config.yaml
n_layer: 9
d_model: 192
n_experts: 48
activation: "swiglu"
moe_layers: [1, 2, 3, 4, 5, 6, 7, 8]
normalize_top_k: true
balance_loss: 0.00239
balance_bias: true
init_std_router: 0.00762
norm_eps: 1e-05
train_tokens: 552400000
steps: 8429
Below are experts of layer 6 (counted from 0) of a mixture-of-experts language model. Rows are named router (the router's row for the expert), gate (a neuron's input weights, with its number), up (a neuron's input weights, with its number), down (a neuron's output weights, with its number) and show model dimensions 0-191. Each number is 200 + 30 x the weight over its row's rms, rounded and kept within 0 to 999.
Before each expert's rows: a language model's description of what the expert responds to. This comes from a sample of Wikipedia text that the model never trained on.

# expert 41
Common noun and number pieces
router,180,179,212,194,199,165,199,185,211,200,201,219,160,164,249,232,207,212,202,153,181,176,241,207,209,225,141,167,199,180,207,218,217,132,173,220,185,228,232,231,158,222,253,200,146,195,178,153,211,249,200,224,183,191,228,196,204,208,173,212,153,219,225,203,189,204,232,193,192,155,163,220,178,169,197,169,184,187,195,230,143,211,205,193,186,194,227,185,165,177,159,181,174,175,192,224,181,220,243,219,215,123,183,207,201,205,188,174,259,191,231,208,164,228,220,210,225,199,210,212,208,187,167,189,226,126,224,263,122,123,192,279,205,212,104,199,208,251,245,224,196,219,226,183,175,266,218,198,163,236,209,176,167,221,203,174,147,208,192,191,211,171,157,222,222,202,256,179,216,189,145,180,188,225,162,206,222,176,177,144,217,199,202,225,223,181,174,200,227,257,156,201
gate1,227,191,237,208,252,257,183,192,231,174,201,173,188,186,259,243,217,239,205,223,175,229,171,189,191,190,202,183,166,255,205,151,229,185,150,188,174,208,204,232,190,202,245,177,211,236,225,216,210,173,146,180,157,200,238,224,242,216,193,199,224,183,223,162,185,276,179,192,219,203,198,201,178,223,194,169,210,244,201,190,173,289,178,166,212,146,216,224,199,203,220,233,260,180,178,195,154,220,226,180,206,191,172,175,232,226,169,188,231,190,198,186,162,204,183,185,189,183,225,180,228,172,208,181,196,260,199,167,252,161,256,202,208,247,154,195,204,199,204,172,180,170,220,228,206,194,192,167,259,176,267,165,209,166,213,190,201,229,216,290,150,231,186,200,186,137,231,210,244,231,148,139,200,194,161,223,226,183,194,185,164,254,236,168,178,230,148,227,204,196,195,227
up1,248,170,205,215,247,211,179,214,231,203,154,242,203,198,188,199,199,250,215,153,178,234,253,142,220,224,214,221,153,178,209,177,272,202,220,203,197,173,209,197,224,242,236,185,200,249,165,169,168,164,194,181,204,228,193,203,235,215,195,217,218,207,208,160,191,175,211,216,263,161,211,241,171,233,224,162,225,218,149,278,215,194,153,174,165,146,235,150,203,139,217,214,199,207,215,167,258,176,203,184,196,191,176,262,210,212,207,171,177,196,226,217,156,230,200,173,174,203,195,150,200,220,141,170,134,184,173,163,214,212,162,222,167,186,160,234,197,140,209,211,204,195,166,218,202,252,194,171,193,214,258,158,237,165,190,229,172,263,243,254,240,187,186,234,198,201,165,179,194,199,247,186,219,198,221,196,223,227,207,206,207,208,217,184,217,206,237,213,274,210,188,244
down1,211,201,218,216,204,190,191,234,157,229,179,206,207,171,199,224,210,234,192,238,195,194,179,194,154,141,216,150,207,196,210,129,194,190,204,157,219,190,161,213,256,169,215,222,187,165,223,195,202,188,195,200,203,218,196,197,215,192,199,243,273,215,244,191,197,184,224,167,266,177,203,213,206,255,238,214,177,208,221,140,216,199,238,204,215,226,175,149,117,165,158,174,186,219,209,192,217,140,205,223,138,197,156,203,250,206,212,209,170,178,200,236,189,238,226,171,145,215,127,169,175,164,198,117,178,239,160,166,179,206,195,178,211,183,172,214,221,193,140,234,219,166,170,184,184,238,232,198,201,173,213,151,208,216,210,253,194,204,214,225,228,192,180,274,176,233,159,235,187,144,213,234,162,199,241,199,237,151,228,193,155,199,195,218,229,157,235,208,180,173,223,229
gate2,171,159,172,169,188,192,123,176,227,166,186,150,233,132,182,236,232,199,220,195,212,203,196,233,213,229,172,205,234,244,178,245,203,151,226,187,242,162,185,189,185,238,155,187,154,185,200,185,179,217,190,253,147,140,186,249,175,216,203,161,198,185,227,178,223,153,219,220,204,181,215,246,175,233,177,176,166,202,231,228,209,227,267,156,181,212,198,146,187,190,188,212,218,251,223,191,202,246,190,221,148,166,209,178,216,190,181,192,199,224,187,209,259,156,213,248,188,166,163,181,242,224,204,165,241,193,245,200,179,235,224,179,196,173,185,181,239,153,206,245,197,177,171,190,193,202,239,184,157,252,213,167,259,222,194,205,232,179,245,196,203,233,142,215,174,227,223,221,185,150,194,159,174,208,188,173,204,148,239,214,251,201,165,196,236,172,157,178,182,257,181,197
up2,190,183,215,159,184,171,123,181,183,180,268,223,187,163,243,203,186,143,153,232,238,171,209,257,203,177,186,168,166,208,197,185,202,149,183,232,187,140,216,167,190,210,238,241,203,200,195,204,184,191,134,228,228,233,247,202,243,240,176,236,182,189,217,211,158,200,218,220,194,182,214,175,184,189,193,237,243,150,182,240,160,209,205,215,172,254,232,255,165,222,225,221,240,215,192,159,177,183,165,212,177,195,208,180,195,206,221,240,161,192,175,173,184,204,194,232,183,199,225,212,193,219,180,185,205,174,218,255,237,213,269,203,227,185,167,202,128,221,168,226,174,213,259,200,201,237,229,259,216,196,230,175,170,205,206,137,225,175,121,177,239,162,173,209,197,196,124,166,231,176,239,205,202,204,166,189,234,247,197,231,178,179,178,214,200,164,255,226,171,201,202,198
down2,251,217,235,168,177,250,197,244,191,209,211,213,199,225,167,208,214,190,189,187,190,169,232,195,219,205,156,183,215,168,164,223,172,250,202,224,181,257,195,195,229,213,235,228,183,159,264,155,178,161,142,233,208,174,204,169,167,187,168,206,258,208,239,195,173,255,146,174,172,202,246,228,260,158,192,235,198,193,174,198,218,219,240,208,181,184,236,234,186,191,172,173,182,154,238,204,251,177,168,221,203,174,183,193,179,206,203,282,171,202,191,167,209,202,162,196,194,248,175,193,277,208,179,100,192,172,194,244,187,198,154,213,195,251,267,191,185,235,220,174,219,188,181,193,198,214,275,177,154,200,191,179,201,211,227,190,177,201,159,222,218,190,225,176,234,204,172,218,188,219,178,151,224,166,193,189,242,197,222,235,182,237,220,182,190,193,252,197,254,204,161,159
gate3,217,135,190,219,245,219,169,185,186,199,166,173,226,250,231,162,141,238,182,183,201,201,183,150,189,232,192,212,252,216,194,241,224,192,166,217,271,238,173,182,235,202,160,232,214,241,225,219,200,170,226,199,184,173,161,226,221,189,159,261,180,217,118,160,180,234,227,229,252,177,194,281,231,147,196,187,173,187,174,208,201,167,208,198,296,201,204,187,151,201,220,205,174,184,176,152,207,173,229,182,228,205,196,184,172,211,215,226,172,237,209,151,190,177,177,214,191,188,178,187,205,136,138,208,219,182,200,208,241,203,190,195,197,177,188,199,176,182,192,201,155,202,215,180,242,168,184,245,193,225,189,205,196,234,219,184,226,208,245,190,217,244,207,208,172,196,174,239,209,123,192,201,224,232,194,141,203,167,219,221,167,197,174,228,232,224,175,254,180,119,203,183
up3,136,193,163,129,228,174,189,220,176,208,175,175,206,205,222,226,170,181,244,193,142,243,215,210,155,155,196,160,232,179,214,248,157,173,183,205,213,217,187,185,208,183,117,237,203,214,209,191,230,215,200,220,162,159,171,190,204,231,154,266,197,158,180,194,203,202,227,219,249,206,226,182,259,208,191,198,147,202,162,254,215,241,197,223,219,232,219,211,239,191,183,222,191,181,230,210,196,176,201,163,235,155,196,221,205,220,188,184,173,296,202,170,146,149,142,133,150,198,214,139,198,177,169,181,181,151,234,209,247,226,212,189,170,219,234,192,166,181,213,190,205,218,187,156,227,209,237,213,233,201,225,185,205,244,216,203,190,242,237,243,195,167,204,192,223,205,168,203,172,156,169,195,194,189,201,229,227,209,260,186,222,160,143,257,212,201,191,221,234,197,184,194
down3,191,184,182,162,193,161,213,213,144,186,146,202,186,178,204,208,192,190,149,267,155,219,234,227,188,245,223,177,229,232,222,219,164,245,205,211,202,237,189,216,198,200,174,169,221,206,224,223,205,199,174,226,194,247,197,218,156,165,155,196,215,223,190,193,222,222,189,175,204,186,114,248,188,221,224,149,185,205,216,271,163,178,183,203,270,211,253,197,223,198,232,140,261,216,193,186,186,221,191,205,238,216,203,242,213,179,216,213,258,259,192,236,233,193,203,195,264,171,191,274,245,237,218,226,212,190,203,177,157,183,181,187,205,214,216,183,234,182,172,211,231,213,288,165,202,203,224,240,193,183,224,188,179,270,179,188,245,165,221,177,261,202,165,173,191,192,183,178,165,192,180,222,212,190,216,207,241,222,242,188,180,210,169,206,119,221,224,202,172,151,179,202
gate4,213,195,178,200,246,204,186,189,142,184,235,176,180,156,211,236,238,194,206,195,217,160,209,184,249,213,197,254,217,246,235,180,228,172,220,221,218,202,243,259,197,208,199,152,215,249,169,208,205,207,213,213,208,192,200,195,125,215,212,215,205,191,189,115,194,178,219,216,145,280,216,153,217,168,176,227,184,185,201,183,187,207,185,245,245,183,184,155,183,231,195,183,184,199,207,198,162,176,186,203,161,103,211,229,178,237,176,249,254,189,159,132,202,198,187,168,205,200,156,147,233,186,184,218,213,201,188,223,214,195,187,225,208,227,190,188,148,176,214,200,225,200,270,248,172,233,255,188,204,207,159,182,253,235,234,197,211,210,192,151,151,165,218,199,203,180,214,185,225,141,191,218,212,184,180,177,147,161,202,230,163,224,242,182,169,230,220,189,134,214,202,165
up4,229,239,185,216,231,214,173,227,213,178,198,206,221,184,195,225,200,168,253,180,149,223,177,175,189,183,216,218,222,221,218,203,203,222,203,164,169,180,165,158,226,236,175,280,174,198,208,191,227,212,189,188,214,215,229,205,262,166,113,141,198,235,218,223,173,176,174,240,261,179,153,190,162,159,122,248,180,216,194,228,197,191,195,199,153,144,194,216,215,233,224,232,185,162,220,194,248,209,179,234,204,222,151,192,217,197,207,198,170,205,249,220,179,137,148,191,242,153,234,233,204,203,206,236,199,215,210,147,214,211,175,263,200,219,243,172,204,201,166,167,258,203,144,173,215,240,198,160,224,218,205,191,237,214,234,192,208,230,173,237,189,207,200,236,157,198,224,260,216,155,160,225,195,223,214,206,242,180,206,128,215,213,207,174,141,235,212,175,219,212,201,179
down4,197,161,189,224,148,145,219,229,245,127,251,216,211,172,202,184,202,258,203,182,192,205,180,210,180,176,199,186,195,193,214,199,162,204,165,208,188,229,176,195,232,117,189,182,182,187,192,192,213,174,198,195,183,211,232,186,239,183,197,211,169,163,227,170,225,237,205,198,149,208,200,185,166,253,251,263,219,205,194,209,190,153,183,165,151,173,226,195,240,206,209,232,227,209,124,170,218,230,149,203,211,243,221,208,226,223,190,233,204,208,152,197,211,168,202,215,197,164,271,204,200,183,193,213,184,209,116,196,213,99,207,192,192,176,171,220,213,240,151,187,289,199,209,175,237,189,251,168,202,146,184,240,196,202,192,209,207,222,153,162,264,143,164,204,176,213,219,139,218,190,221,222,185,193,209,213,196,197,220,234,157,248,220,205,216,164,210,179,186,224,203,218
gate5,148,145,267,153,176,257,152,233,231,170,266,189,225,164,171,220,220,194,215,144,222,182,241,207,284,190,194,195,145,226,200,215,227,181,211,191,298,269,221,196,209,192,228,175,200,175,201,209,196,210,176,223,240,250,214,229,191,142,213,195,200,146,187,197,188,205,171,225,173,247,182,207,181,215,211,216,158,153,217,225,184,179,196,195,207,208,217,206,136,239,210,179,221,207,201,178,228,226,209,138,199,195,206,209,149,143,229,152,172,184,202,192,159,139,141,219,187,209,211,161,174,252,205,172,140,178,169,209,208,211,233,199,225,198,171,224,166,233,187,239,184,209,156,219,205,202,258,166,176,185,178,185,185,210,221,198,216,172,213,211,224,209,187,184,186,217,218,170,248,185,212,228,216,185,174,159,190,233,158,222,162,205,174,204,208,174,216,160,231,198,177,149
up5,204,162,155,161,165,188,212,215,178,221,183,165,188,216,229,195,218,225,180,193,255,231,179,173,190,184,196,210,171,187,188,197,189,229,174,175,231,159,204,218,220,190,174,204,191,238,209,237,177,223,209,186,226,150,191,244,243,197,178,212,208,252,205,191,172,229,152,197,189,133,213,165,144,95,197,195,235,200,211,246,206,200,186,176,254,182,218,242,155,196,227,159,183,234,155,225,243,195,267,227,224,178,164,180,257,211,251,194,205,216,167,202,178,201,239,273,176,215,162,230,211,197,170,142,187,218,198,214,212,114,273,230,200,223,172,236,242,187,203,175,191,217,222,175,173,233,150,235,190,216,230,205,275,186,205,203,145,191,231,214,246,156,223,212,228,196,215,182,217,226,156,138,210,195,245,218,214,218,185,197,232,195,197,241,208,204,194,170,216,199,210,220
down5,198,207,210,165,183,203,232,225,195,256,165,194,178,225,212,205,174,160,175,230,242,157,251,181,176,154,183,199,246,155,174,176,176,159,184,236,229,198,182,199,174,181,205,226,247,266,133,238,201,169,189,197,214,139,219,279,187,220,173,242,182,169,177,199,168,193,191,141,252,197,214,256,249,207,219,235,207,239,145,218,220,203,229,164,210,209,184,226,200,132,161,200,257,235,176,212,196,150,185,192,233,244,232,178,224,207,253,229,203,180,204,183,209,213,214,167,213,152,213,192,203,232,154,208,195,172,201,217,187,187,215,197,240,225,232,193,205,207,266,186,218,196,156,149,222,201,161,180,184,187,223,146,203,221,220,219,195,211,169,247,191,197,209,159,262,195,149,206,157,191,217,175,150,219,272,240,204,198,156,256,187,191,211,216,229,185,177,229,214,191,187,207
gate6,256,217,241,203,185,200,196,247,182,217,173,253,176,205,160,210,216,206,183,225,201,152,220,224,266,149,137,145,198,180,179,268,197,234,185,160,176,150,221,217,161,183,201,213,158,154,187,229,255,161,222,218,209,220,171,208,220,194,249,170,214,236,211,208,186,212,225,207,207,241,148,206,242,177,229,213,239,166,181,231,158,163,222,244,202,208,173,194,159,224,193,193,213,158,210,153,167,212,205,237,130,188,189,222,162,182,215,189,193,165,225,186,187,214,150,226,186,202,211,189,230,242,243,177,220,168,249,251,180,205,186,184,196,178,194,206,189,278,182,215,186,162,233,217,170,166,239,232,186,200,188,154,159,225,217,221,193,188,207,179,188,147,136,190,191,215,190,193,160,187,202,206,167,261,176,182,235,177,235,217,221,241,171,129,182,186,182,182,264,190,236,211
up6,162,199,144,148,172,222,165,242,228,190,180,153,171,197,194,214,162,180,198,124,190,209,212,231,211,174,183,195,193,185,198,159,210,195,236,153,225,240,210,143,194,213,186,161,160,223,210,161,189,181,200,203,180,218,171,173,121,230,137,192,198,219,126,190,166,201,207,216,197,174,205,179,200,189,211,236,173,227,219,211,197,215,138,225,196,230,167,157,190,254,225,194,219,168,226,232,194,158,204,156,214,242,255,201,176,255,200,172,246,185,219,178,177,189,213,178,212,201,192,190,237,199,121,230,174,150,131,204,207,224,132,210,197,237,223,207,169,164,225,155,203,205,165,206,210,174,145,168,181,170,186,202,172,205,218,199,209,213,169,181,207,213,193,178,139,219,235,194,258,222,172,226,184,209,174,211,175,227,190,127,190,188,185,204,166,202,245,236,183,207,241,272
down6,175,231,193,257,142,177,254,232,225,211,261,165,213,230,208,204,218,247,165,168,239,194,214,193,180,178,196,202,207,239,181,191,221,244,197,168,240,282,193,168,223,189,175,196,237,257,157,221,220,186,194,218,226,199,236,148,210,220,169,199,215,225,240,196,218,208,228,210,207,190,242,189,190,173,201,208,207,152,169,191,186,174,197,206,176,156,219,207,188,165,210,204,210,217,172,153,99,218,248,158,205,165,182,196,198,255,237,206,212,236,213,204,193,201,244,153,173,193,262,246,262,170,218,241,259,189,215,233,195,155,194,257,219,268,211,159,245,213,192,165,185,252,157,174,197,185,205,151,189,196,202,220,230,201,227,216,231,229,233,233,221,211,199,169,204,169,241,173,224,210,163,210,196,186,161,179,225,173,161,233,222,210,128,187,208,181,201,233,191,194,231,207
gate7,184,186,212,163,223,245,215,160,282,178,254,210,204,195,185,163,186,182,173,202,251,222,256,177,169,193,183,191,253,230,187,227,207,217,216,183,222,196,173,170,205,217,245,206,265,206,230,209,163,220,255,211,180,211,175,223,199,187,197,220,173,171,179,176,217,176,197,178,216,223,270,205,215,195,208,189,203,212,214,154,173,205,177,178,257,195,175,193,146,232,218,220,164,206,185,239,163,253,150,171,182,153,209,167,157,188,162,266,170,198,145,224,247,166,181,177,208,176,241,168,203,213,198,201,157,226,173,148,197,213,207,222,105,143,186,199,187,162,176,178,193,205,155,235,220,170,237,198,172,181,206,188,247,202,212,193,202,231,193,191,209,209,199,141,210,227,209,171,237,182,270,220,177,224,169,158,203,241,130,253,167,225,176,239,222,192,200,191,219,220,180,154
up7,222,160,212,189,252,170,150,201,165,168,162,235,188,193,204,232,188,222,187,193,200,219,179,264,277,215,257,183,199,182,177,189,186,210,158,155,155,227,222,199,229,198,192,195,165,192,186,178,194,193,184,199,196,224,209,216,172,167,226,166,200,260,197,232,152,130,195,190,180,200,141,231,184,179,190,166,213,228,229,220,214,168,147,206,201,175,217,187,224,219,237,226,200,143,161,143,199,212,186,199,188,244,178,142,127,236,220,151,179,179,226,150,202,191,167,215,222,211,191,201,243,186,256,207,175,155,202,223,190,192,159,242,248,188,147,233,268,256,212,202,194,187,222,187,228,206,208,192,211,214,213,223,177,233,177,249,193,209,219,233,221,239,196,169,175,105,178,192,197,211,151,180,197,157,206,218,157,176,177,210,185,222,197,178,191,181,156,194,175,140,224,252
down7,207,204,207,216,239,194,127,200,210,192,236,190,166,206,138,172,185,238,185,163,173,278,167,166,220,211,167,214,174,212,197,186,210,212,199,144,219,156,222,170,205,202,168,190,235,170,221,203,176,185,237,235,189,219,158,172,168,131,254,160,215,171,198,239,226,191,199,209,161,204,104,206,248,192,148,162,207,163,205,145,181,181,192,141,168,157,127,180,225,174,218,245,215,224,225,236,196,165,153,185,171,240,215,220,172,186,175,152,170,196,190,180,194,229,168,186,165,187,207,198,189,145,207,170,193,149,209,224,245,254,196,219,213,221,217,188,237,190,208,175,176,188,198,168,186,217,216,235,184,204,209,202,206,180,158,207,227,213,181,231,187,252,190,184,172,178,191,253,199,176,167,222,185,214,188,157,238,196,177,170,181,241,282,151,208,227,167,166,181,200,244,203
gate8,207,172,211,185,147,178,125,155,213,206,235,180,244,172,215,179,226,251,224,166,241,244,130,163,167,245,186,227,184,177,251,195,227,189,194,237,217,188,172,200,210,247,233,253,208,138,173,173,162,248,235,239,224,184,197,225,160,202,249,193,196,210,195,223,184,165,216,242,199,202,214,238,151,195,177,194,157,167,165,201,185,207,218,266,181,157,180,213,213,270,183,240,174,183,208,210,169,210,202,200,221,175,210,191,193,170,218,126,235,198,182,262,220,170,235,181,182,202,192,203,181,206,238,180,197,258,241,223,203,188,183,236,202,200,169,234,188,174,202,176,214,201,239,274,156,206,223,215,199,199,165,191,208,135,215,215,173,196,161,154,212,198,192,184,146,213,222,221,180,206,221,174,208,204,236,160,228,211,170,201,180,188,193,130,220,141,242,236,166,196,185,239
up8,151,180,216,206,186,202,211,255,189,214,137,218,197,254,187,230,209,190,159,222,172,167,203,237,234,173,240,197,247,204,181,128,167,218,197,190,185,242,226,243,194,206,170,174,198,205,164,219,194,145,180,217,211,214,159,215,216,239,214,204,197,216,213,163,201,176,168,174,222,149,207,270,174,187,205,205,207,193,226,182,193,184,186,203,177,194,233,201,127,194,210,204,244,125,263,144,263,163,189,169,147,217,167,169,167,179,212,213,190,243,194,179,199,159,199,175,199,221,227,168,182,236,196,183,186,206,249,270,178,201,195,216,232,184,178,193,232,225,191,239,173,178,172,169,177,177,263,186,265,176,225,177,199,183,180,173,186,198,258,176,211,224,197,177,226,174,170,227,141,177,200,216,198,142,132,191,212,157,225,231,236,158,201,161,243,250,239,215,222,206,208,219
down8,128,165,227,243,178,211,237,216,185,222,192,191,228,221,167,171,212,207,164,177,220,169,197,188,194,195,206,199,236,220,193,204,198,217,213,211,207,210,181,233,175,154,214,228,217,236,128,249,152,215,190,212,200,148,160,238,176,152,182,201,149,181,207,220,263,268,198,171,209,193,163,205,274,207,251,175,176,223,207,189,158,229,170,160,196,140,194,202,143,97,238,187,163,235,175,248,224,210,203,211,204,167,238,162,207,173,188,173,187,188,185,233,186,209,177,169,188,209,176,217,252,191,209,226,155,192,171,256,232,180,160,193,185,213,195,195,190,230,222,209,229,184,203,230,255,197,206,190,237,158,166,198,232,234,150,237,139,209,250,216,209,174,170,193,188,203,226,212,175,168,183,188,158,251,174,223,225,226,237,173,174,237,190,179,205,223,203,147,239,240,191,177
gate9,240,180,189,229,252,221,253,191,190,226,247,241,184,176,209,162,264,238,199,258,249,237,155,240,249,209,204,192,250,204,195,177,213,152,211,209,252,203,194,243,179,180,192,239,183,170,215,212,191,210,215,176,206,254,197,181,223,187,199,253,233,196,225,238,199,214,182,217,179,173,173,238,212,190,233,164,218,225,264,230,205,198,220,181,138,174,206,171,236,185,172,205,196,172,191,198,225,164,212,231,259,238,217,136,228,169,208,190,164,195,214,191,259,266,218,192,171,165,252,225,228,212,209,187,187,187,229,238,208,150,201,180,223,210,177,247,203,206,158,162,175,229,216,207,237,164,165,154,225,193,186,167,211,222,164,244,179,183,178,226,224,251,199,155,242,243,172,216,237,233,159,181,185,196,164,195,214,171,149,180,194,197,267,168,245,156,178,221,165,185,216,181
up9,201,219,194,141,221,263,204,197,215,190,169,184,274,266,205,190,254,178,196,156,217,209,192,212,198,199,175,205,199,217,190,244,178,227,198,236,134,180,212,226,217,227,188,118,222,228,226,211,274,207,281,182,157,226,174,193,195,195,215,169,188,214,178,203,165,245,169,184,249,135,202,225,200,220,164,190,181,186,127,229,246,171,150,241,227,196,210,181,268,217,191,209,237,226,241,167,202,231,239,172,166,221,233,184,193,181,179,232,226,227,162,212,204,195,224,192,232,210,182,178,174,208,182,224,172,224,196,200,196,217,160,179,191,204,201,225,202,178,207,172,164,141,216,203,207,182,185,244,153,211,209,198,195,162,146,189,216,264,232,157,176,248,219,215,216,177,192,204,207,172,207,274,185,210,196,233,237,183,222,198,140,238,200,231,199,208,224,149,208,172,184,250
down9,239,217,180,163,219,172,195,211,182,193,239,190,217,207,168,194,209,122,223,148,173,141,228,240,197,216,165,193,180,203,170,214,184,186,207,156,222,187,204,186,223,206,185,187,167,195,156,224,184,193,214,216,192,191,184,210,192,168,251,164,129,179,194,191,182,198,176,176,272,171,209,205,166,196,220,258,229,152,191,265,168,216,204,166,205,188,267,151,155,176,223,192,176,217,205,195,189,178,228,218,199,170,204,161,125,174,234,213,218,203,205,188,229,237,175,158,199,217,206,168,185,196,200,186,198,193,229,224,134,192,193,245,270,141,188,169,139,218,146,205,233,141,232,235,146,188,186,230,258,166,159,173,201,161,207,218,211,172,159,214,241,206,241,159,169,147,236,160,147,170,202,153,199,187,171,152,203,227,223,209,214,187,188,194,226,196,197,220,231,188,180,171
gate10,204,238,184,239,191,265,231,227,215,214,171,195,152,185,184,223,217,219,117,161,160,145,170,237,202,192,192,200,206,252,218,130,262,199,216,145,155,220,182,219,180,135,176,221,185,168,207,219,206,208,214,239,175,200,158,156,165,240,207,179,191,262,158,227,169,136,190,237,221,185,211,245,218,203,136,260,197,176,222,238,200,212,229,254,233,212,184,153,188,211,183,203,183,211,161,184,162,252,155,221,121,184,211,148,174,203,260,223,199,210,220,189,218,252,201,204,207,169,191,159,231,154,210,190,192,212,167,197,214,188,197,207,222,179,201,205,171,223,236,204,179,192,253,248,232,192,231,190,190,172,179,206,211,237,220,225,231,201,206,158,188,183,188,230,181,184,219,191,198,191,197,196,225,185,153,235,186,190,194,143,203,210,230,153,243,227,188,236,201,151,199,228
up10,194,192,222,225,203,154,183,193,207,201,223,211,230,180,170,207,143,215,223,159,226,239,234,182,221,166,169,218,198,194,239,155,209,223,201,228,164,222,180,162,198,168,216,267,209,174,142,214,194,176,204,172,192,150,160,219,204,185,142,221,204,189,217,225,196,192,182,150,192,198,198,212,226,197,182,225,245,184,256,204,216,224,170,198,188,219,208,219,215,194,158,160,123,186,189,208,165,207,229,148,144,227,195,234,187,152,150,176,200,213,155,194,238,247,205,182,184,211,178,216,179,101,188,209,174,190,152,206,168,246,170,234,185,207,161,228,221,185,188,191,144,183,193,248,196,217,202,189,221,237,156,215,154,150,182,238,201,212,184,224,216,205,197,181,186,207,193,258,233,106,155,227,197,146,244,228,172,175,182,141,132,230,164,211,201,176,159,199,196,155,198,210
down10,197,183,240,242,223,217,232,170,194,188,186,205,226,169,201,179,169,196,195,208,220,223,169,216,218,173,166,179,193,207,249,201,193,221,184,170,196,245,215,198,256,194,205,156,167,243,220,204,202,190,186,194,122,162,179,173,199,233,212,104,225,140,182,200,201,234,177,172,131,138,226,186,171,167,215,174,214,212,213,175,190,223,194,178,152,140,226,134,212,204,176,188,191,177,155,182,168,183,243,233,203,187,168,189,225,189,232,205,240,203,228,198,178,263,174,163,169,245,161,190,189,129,176,155,206,184,197,209,190,184,181,186,213,225,235,185,252,233,264,166,198,242,159,227,187,246,223,208,223,188,192,210,202,202,219,213,151,196,224,227,193,217,224,129,184,174,207,245,174,192,184,184,186,203,165,191,209,149,169,220,242,159,272,209,267,184,227,201,193,242,218,238
gate11,246,213,197,208,162,225,176,155,172,188,151,222,174,228,201,181,241,234,234,248,175,208,189,166,211,176,193,221,150,212,193,199,192,181,167,182,207,241,224,220,209,221,185,239,186,210,189,233,208,225,270,194,236,202,237,201,182,229,204,232,194,220,149,213,190,156,254,242,225,212,195,218,198,182,158,217,238,258,236,194,191,208,166,244,163,224,173,169,229,195,277,165,180,241,198,153,145,258,205,239,179,232,233,213,138,167,193,211,239,208,234,200,127,229,187,247,232,167,270,192,254,176,200,225,197,181,172,199,184,213,158,235,222,249,184,184,191,203,182,153,182,168,209,220,207,221,207,185,201,178,209,240,233,218,236,198,205,214,233,196,231,210,174,174,184,174,126,235,179,223,250,219,196,192,257,215,194,202,130,175,194,231,162,225,223,156,228,159,198,225,177,231
up11,240,194,145,168,216,223,190,180,219,189,214,234,196,219,144,154,203,169,210,239,211,196,251,220,239,186,173,238,202,288,196,233,207,200,210,201,180,182,220,185,191,224,170,248,181,145,190,223,211,186,233,178,188,170,160,204,193,247,230,143,228,189,197,165,179,196,193,192,236,223,180,219,235,193,218,139,190,190,248,175,218,214,191,167,155,243,217,217,161,176,188,170,216,226,180,174,184,242,215,156,123,196,199,181,169,164,188,265,201,230,151,206,186,221,222,239,238,235,233,193,170,210,196,193,186,203,253,222,221,215,164,227,267,194,165,200,290,250,200,175,265,162,213,215,187,214,195,224,207,172,228,239,200,202,147,205,223,147,201,187,181,221,186,190,190,155,140,211,161,254,222,165,186,222,236,266,227,198,209,231,228,200,160,180,235,227,172,187,191,206,195,207
down11,208,165,152,237,194,185,191,200,192,193,221,231,210,210,234,182,188,177,182,212,215,217,143,241,218,143,175,182,221,221,185,202,177,208,212,258,197,151,177,188,176,227,184,200,197,191,182,157,206,189,215,189,148,187,226,170,154,213,228,233,269,224,154,185,154,219,196,180,226,224,185,219,162,211,179,213,162,177,227,179,162,239,208,203,151,180,370,224,167,153,231,185,180,206,178,198,222,200,205,221,212,166,205,172,210,184,175,218,208,189,220,179,193,208,220,201,253,289,231,178,220,205,203,242,212,197,157,193,165,190,221,209,191,187,237,215,196,229,233,249,203,163,183,169,163,256,205,223,167,179,224,172,214,221,193,243,249,204,246,235,188,232,236,201,202,237,245,205,170,178,162,226,223,193,226,204,193,220,150,219,218,193,201,191,193,155,224,235,222,226,133,184
gate12,141,155,199,206,231,198,183,229,263,208,193,194,197,207,179,240,194,186,240,191,139,163,172,185,210,253,228,209,208,204,202,188,205,177,234,179,226,218,171,249,177,195,214,150,199,186,219,198,222,210,216,202,259,194,171,223,233,199,247,212,206,172,167,168,201,233,179,150,192,210,139,232,219,244,177,251,175,224,191,157,242,218,163,287,215,196,220,195,170,197,195,192,232,181,193,175,169,207,198,230,152,165,188,195,204,170,188,188,210,211,204,123,204,195,220,152,180,214,217,218,158,213,250,198,176,202,177,181,176,176,203,167,221,193,167,167,223,184,306,169,206,205,236,243,182,243,188,168,242,251,199,219,172,179,244,166,139,190,157,201,172,271,181,145,196,191,207,201,226,212,171,183,193,136,207,187,214,187,241,194,203,195,182,189,196,259,174,176,127,168,205,167
up12,214,161,139,197,170,260,202,223,173,255,175,196,212,212,168,222,205,189,225,239,179,225,241,141,193,197,168,205,190,175,141,193,198,216,199,143,146,215,157,229,176,261,211,203,252,216,212,222,235,145,173,191,133,249,183,213,155,224,192,212,213,209,234,172,238,216,232,178,202,165,179,151,230,179,228,185,167,134,211,174,164,257,244,220,200,171,206,174,215,158,185,215,197,165,215,243,216,208,166,209,193,230,189,214,223,189,189,247,221,194,189,202,244,203,232,252,245,181,223,174,206,179,185,208,155,176,229,165,188,150,198,199,201,192,258,166,232,243,222,163,191,191,173,242,231,194,213,180,245,199,181,227,204,144,174,249,207,214,208,207,142,226,157,180,186,237,187,168,227,185,174,236,216,183,224,210,231,178,202,202,135,236,203,224,253,241,216,242,230,223,209,233
down12,224,207,135,256,208,205,181,176,233,191,285,183,198,170,217,161,194,171,182,200,202,211,200,174,168,235,178,191,168,256,178,230,199,268,231,198,221,218,237,197,160,179,181,195,242,234,215,228,208,241,212,204,158,197,198,145,208,222,228,195,207,196,220,216,207,195,186,214,213,250,172,233,202,170,226,236,246,201,245,205,249,185,268,207,202,219,248,184,225,203,213,177,210,232,202,190,193,199,251,233,213,188,207,257,208,191,203,211,196,208,197,197,238,183,185,177,189,161,176,233,224,226,206,235,214,176,167,208,251,186,234,186,216,182,190,183,229,191,236,209,210,172,192,243,206,193,203,196,168,182,174,178,165,141,297,189,192,213,224,247,94,166,239,187,141,235,226,174,214,192,187,199,266,220,177,179,258,134,195,138,225,223,203,196,194,240,185,162,201,148,210,232